config.yaml
n_layer: 13
activation: "squared_reglu"
router_score: "sigmoid"
init_std_router: 0.0155
vocab_size: 4096
beta2: 0.99
train_tokens: 434300000
Below are experts of layer 5 (counted from 0) of a mixture-of-experts language model. Rows are named router (the router's row for the expert) and show model dimensions 0-127. Each number is 200 + 40 x the weight over its row's rms, rounded and kept within 0 to 999.
After each expert's rows: "mostly gets" lists some tokens that are sent to it at least half of the time. This comes from a sample of Wikipedia text that the model never trained on.

# expert 10
router,140,345,214,177,168,154,197,231,143,168,182,208,277,225,204,136,207,178,189,232,264,185,191,216,151,187,175,164,130,164,242,303,178,199,146,138,147,203,164,234,169,222,182,173,213,235,160,146,159,197,129,192,170,238,216,179,175,205,221,202,222,90,171,254,265,174,204,166,240,250,169,198,219,252,196,252,165,164,171,234,209,212,229,250,236,137,155,135,196,178,280,192,144,213,190,201,184,257,202,188,191,196,203,173,201,239,163,208,210,240,258,186,186,167,198,218,271,223,281,199,203,226,250,185,200,247,259,215
mostly gets: " Website", "See", " Votes", ");", " classification", " Coordinates"

# expert 95
router,138,295,212,217,226,117,192,254,188,225,208,196,266,172,165,171,254,182,149,231,223,192,198,201,107,210,151,188,157,211,212,229,171,180,164,156,180,190,192,217,224,268,214,162,207,192,175,209,241,162,112,262,180,260,223,213,174,227,256,231,171,58,148,277,199,214,225,149,240,261,206,208,236,220,186,226,162,164,189,241,207,213,242,237,203,137,220,108,175,148,309,196,193,204,149,154,205,234,136,198,161,179,201,200,220,229,184,178,217,214,243,187,139,207,217,207,243,180,232,219,218,257,229,132,182,213,220,246
mostly gets: " Apps", " Votes", " Candidate", " Notes", " %", " Result"

# expert 115
router,93,314,229,187,232,121,176,241,170,176,204,203,295,220,154,192,286,157,155,199,180,208,156,211,91,187,178,157,178,184,256,274,124,206,191,180,199,181,166,244,221,234,229,179,230,247,209,201,229,112,165,217,149,203,178,161,195,192,269,213,176,104,183,223,216,196,213,175,287,248,199,192,227,214,193,211,169,125,202,197,174,191,219,185,235,124,215,152,169,183,286,220,191,221,153,151,182,230,177,225,205,241,171,238,223,202,174,164,242,218,217,185,166,184,242,250,236,197,218,230,209,260,219,170,188,212,250,245
mostly gets: " political", "ological", "ancial", "ultural", " Catholic", " military"

# expert 119
router,82,304,216,181,218,151,209,257,181,212,201,199,310,230,181,187,261,159,142,196,191,215,182,217,134,174,184,199,190,173,230,255,168,201,127,183,187,191,201,228,231,227,187,204,188,269,219,167,210,109,164,251,182,260,171,181,211,185,251,189,174,86,150,252,167,181,200,168,333,248,217,236,203,210,167,230,162,123,209,189,172,151,223,211,243,130,216,181,198,179,300,191,191,185,144,171,173,228,175,193,172,227,198,206,214,186,213,163,222,203,242,205,138,177,233,211,240,169,235,207,199,259,191,177,211,232,238,227
mostly gets: "ergy", "onse", "ection", "ution", "ability", "ness"

# expert 73
router,110,342,208,209,224,139,194,229,166,201,192,165,295,197,161,189,278,147,147,212,195,214,188,243,98,171,177,184,194,174,252,241,149,212,159,185,203,158,210,267,237,227,210,176,201,230,206,192,196,103,149,214,169,227,200,201,212,185,232,207,185,102,158,244,192,192,194,172,307,264,225,210,201,252,178,244,165,119,199,206,191,183,217,197,240,129,206,153,177,178,298,213,184,184,153,164,169,250,180,217,167,200,180,216,211,210,210,204,222,189,231,199,171,182,238,235,228,194,240,186,177,274,187,192,202,218,252,271
mostly gets: "igital", "ternational", "mercial", "ource", " Occup", "overnment"

# expert 124
router,119,261,202,201,255,115,183,292,117,204,254,186,288,205,163,154,221,161,170,192,216,184,156,203,77,220,151,183,171,210,224,248,163,201,207,221,151,152,156,255,254,234,236,216,185,227,237,171,182,166,200,249,165,262,219,192,214,195,196,179,232,85,151,231,205,216,236,163,298,253,188,197,225,244,127,255,198,171,172,221,192,179,232,204,190,133,195,178,209,163,248,214,180,163,169,181,146,257,170,257,145,200,215,196,209,204,187,199,202,213,174,182,148,165,238,244,196,222,245,242,207,246,234,192,176,218,278,196
mostly gets: "struct", "abor", "lect", "br", "ul", "str"

# expert 81
router,89,357,247,204,221,142,225,228,196,173,210,195,236,252,188,186,242,157,163,199,166,196,157,245,92,167,198,186,154,202,236,294,156,159,153,184,153,184,192,237,213,217,226,151,240,260,201,196,190,91,119,197,180,204,178,182,211,242,256,211,160,132,168,195,171,244,216,156,300,252,213,234,210,258,177,269,178,149,180,196,189,165,220,239,212,138,173,151,215,199,257,221,212,211,173,189,154,208,161,231,207,202,171,221,255,180,195,180,193,217,217,230,188,172,196,212,252,209,210,221,171,234,178,195,175,187,223,251
mostly gets: " =\n\n", "er's", "'s", "ski", "’s", " would"

# expert 108
router,108,275,182,208,199,115,217,258,181,202,207,164,259,157,153,193,248,163,116,228,197,195,214,252,150,209,191,230,193,221,231,238,151,198,160,154,215,136,206,234,259,247,189,173,185,214,207,225,212,169,146,200,178,241,208,161,231,208,243,169,174,70,173,210,169,181,182,207,327,300,219,207,214,235,185,256,175,162,160,177,174,190,227,213,229,186,251,163,166,206,314,202,182,185,195,199,149,252,151,222,205,212,186,184,241,204,172,153,251,164,255,180,161,137,222,212,213,175,208,168,205,257,203,157,208,180,244,270
mostly gets: " —;", " Goals", " song", "atre", " songs", "acters"

# expert 51
router,101,356,214,193,236,133,189,246,185,214,211,175,307,227,166,184,267,169,132,207,209,223,181,238,96,182,142,172,189,203,232,255,142,212,149,180,193,175,195,255,228,221,223,177,203,226,200,178,217,101,170,206,160,220,209,193,208,196,221,218,175,119,172,249,195,199,193,183,284,274,190,214,210,260,175,236,186,147,192,224,172,173,202,185,253,140,193,149,201,174,312,209,173,185,165,162,157,240,189,213,179,224,194,216,194,211,189,184,210,189,228,218,164,168,239,212,232,182,225,190,184,267,203,157,186,216,255,269
mostly gets: " Book", " body", " units"

# expert 23
router,134,275,235,199,240,152,181,272,184,170,224,186,294,223,174,192,280,173,116,183,211,184,117,206,129,208,212,161,158,218,202,222,169,173,170,180,179,189,194,266,195,246,211,200,215,217,195,160,194,100,178,220,154,219,216,177,203,183,247,227,208,17,162,233,197,237,167,153,275,283,180,205,216,188,166,254,131,132,143,223,173,222,228,182,209,139,240,181,178,166,253,193,193,227,154,175,194,263,175,245,178,197,230,206,213,194,196,197,221,210,218,182,195,199,211,262,222,214,208,209,206,264,178,170,200,250,221,230
mostly gets: " comp", " Comp", " cl", " opp", " ne", " che"